Below are experts of layer 2 (counted from 0) of a mixture-of-experts language model. Rows are named router (the router's row for the expert) and show model dimensions 0-191. Each number is 128 + 24 x the weight over its row's rms, rounded and kept within 0 to 255. Numbers have three digits each.
After each expert's rows: a language model's description of what the expert responds to. This comes from a sample of Wikipedia text that the model never trained on.

# expert 1
router:137139129100112126152179095084149155157136147111126159116164167126165136137098136143138093176135125118152132113130091068153107124139162132145138120121113130114156129179139138149125169121148137149123132118145089104133153105119121091106150105115164146161114088171153113138120111140116168133148154152154083146112138110153116124106131127086141091125162146124125088091120152131112130105110159095100101136159104140103127150104125145134123095127171123115171134120095149157115120131115105158122159160131129092137147100147099136109134162153140188166111121192130117140093124157152153142
It responds to: Function words the, and, a, to, an after prepositions or commas, plus hyphens inside compounds like state-of-the-art.

# expert 2
router:146121138138170114138088134124104141138102138124125139132150159181135148116113115133126099193171144103111115132175113122139130130147107155124127125103136150113116111132108145114104120113136131097118110143120146156153107140138123123105101128138100111166111108179154167150124101107137122133092103104075103147140129150113156113158149117108157130124159146092104152183101138133133127130172124115151167115173138160102161149127120125156097162103130132131091143130134148088146148101165158149164161147145084173147138129137126133113108102140121180106138085163107109134150157136089131091
It responds to: Auxiliaries and linking verbs after a subject, such as was, were, had, became, and prepositions like for, by, against.

# expert 9
router:147182131098146115132142145093138119146131134101131100157132146158100131098085118111141134130135145123138139121141120101108135115166115107103134131068077130108156095115162146138120136119130127128149131185099139145155118135182150147102034123071143109147150162157111066119141091098142147153106153084118099109152122130170154099112134180111126138137103132131158157107126135122109130077102137122126120105122165128096136142105108128058144138109133116134131123137144136139136099114113146123097148130134075139136130158162085132130148114085188122172110141129116125126090130117124130097
It responds to: Periods closing a sentence, often after a title or name, plus common first names like James, Thomas, William.

# expert 6
router:148153110154137144115153120131133103163143155078130146128171156155117153129131126156137120132158141121121123105121091119116126126140096120192113140109118124099144089143112117117120177130126121137151119165127170111138121124150125091170093145122103166160174153164104101164137093138153181135117155162114120189119148159124136142114144146110129149136140118167100146109125145143156187133129121126113093115142147109086094107095109124128140110128163085109121115121092114131107142151125113146116135132185105125132080124154111165130109149171132122152113129112103158132115084098119123140
It responds to: Line breaks ending table rows or fields, standalone digits in stat tables, and month names inside dates.

# expert 3
router:154115144153159116135159094123123116157090141119150145162180144111082130103154151158155104101130115141136162099114110156172132116122185153133121092093152111125165133102113128090120131153120104179147089122142112102135078139113175107134084147119121108134133174122106137092169127085102117094122121051175118169172118114154131112100125186141132115136158119104134113142154107146110130133091151072147118136122138125138120138102116100105137128121152138152137150127143140141119119149127117157098169149147146116137153128165097212101147134167103126141095107164096188132137130172148112119
It responds to: Commas, colons, dashes and list-item hyphens in infoboxes and bullet lists, such as Location: or - Occupation.

# expert 7
router:177117097085123145134131074132172146104129144110161087154143170134113137085109147114151117117127131135120093124115116102139088095133101120154162155068114117116164062139149127127076086120121102108123138154162132096134118151141154168127082135098137129109156167126095099092124158129136166133160127116115070137140143120150172119132133166128136103153151120139158099217098093121140132115110167126158114145115109061129118145146107114114135165144121124133126110087139157130144110148145176118126141123141114108153149108130110142156150117098161098145104058131126136129109143107120082079
It responds to: Middle pieces of surnames and place names like Cl-ap-ton, plus infobox field labels such as Born, Genus, Location.

# expert 11
router:132136109125108110146117104128133113108101156088158126096160136137108093129127228172150097121119142125139126130135120121146107154157148109159136092113091143119137120117106156098137121112168160138135099151122110166127133092133098101108095120136120093144098174128150106142122111139081168130110130115163110157090123092107090124148108121157168141112127157098113134156141144169089137131123148125125117129135134117168168121117160103134121119128152121141102135065134157141131113141147122115133129094143101133125116128100130140113141142170158175128145132123123206140099072129111085130
It responds to: Individual digits completing years and numbers after prefixes like 201 or decimals, plus stray word starts like o, cum.

# expert 5
router:102096147130155142125146162108102076121134108122134106124189143135160094122144080154100134142134091152165159101169135109118114105113121093135085129142114107122150122114138126136134133136109132130135149128133174144151105120129122148104077128114106138113147129137180146174165098128142129158143133110114150136119132089141116155165160165097127113122161147118131177163141167140151118131114155118077099112174142136099144140079135119104146108097160083058137130127111110149135094117140100096119127101152146114169101140128125180119081109134114131129125123113105146128160097153150114155
It responds to: Quote marks, closing punctuation, heading markers and table rule rows, plus word pieces inside Romanian or Slavic names.

# expert 4
router:152157094119078137128178140124138100155132154118143107159179101110114126108114145117162149098146130095138144146151131096150097137158166151171126149102138155126154094090125110131092128105171127123137171158136113140136170099116139101115123125145135083136120138139118077140128089129123137110102119145173091127135155123138119119107151133063105136154082181106141134095155135188091156159106181131161130129150149127119097104125093133144140128125156122124103148116125164123152117129094151111103141147110071126151113121129138185100163133122161171159097115139107169125131123147102107139
It responds to: Pipe separators between table cells, semicolons in data rows, score dashes, and year prefixes like 195, 201.

# expert 10
router:111164118180124193143144107104076103186170142143134142095141111114126137132112084127116130141137084138126109148124120108169141147105199168129159128120104144141114131147119154091128120116120158149092120160106096147154135171146133117114106107061165123183110115142094096111172142095130114153103168132106122128136115118148139142100147134131119126121136150107124144190187133152142156115094112110133121111172159088094104121107123134139119126104146157173134148118109153136123120124164112151115171123128105102149135146135115159111128157110134122147115182119127133147129157112136112062
It responds to: Final pieces of split words, such as -ed, -ing, -ity, -ster, completing verbs and names like refused, Endeavor.

# expert 8
router:121139104152099135148132129163129119113143122154125100128107094094136124114162156166128165160140147145129141104135133079138122115134115142109083149122152130117138155103082077130133132107161115107131148122148149166153120133115097118178159143104128111116177168101141122147150134148116166133164141092097128141128140113137127096143131131181155157159120155177086116243125132144167173143145111152138121129112155139155148154148127100120171117123145109117093128103138128083150137143120108112105131092126106101126097118167140142152157137113123129138134160084097147135138090126106060126
It responds to: Opening parentheses after a term in scientific or technical description, plural s, slashes, and words like more, most, number.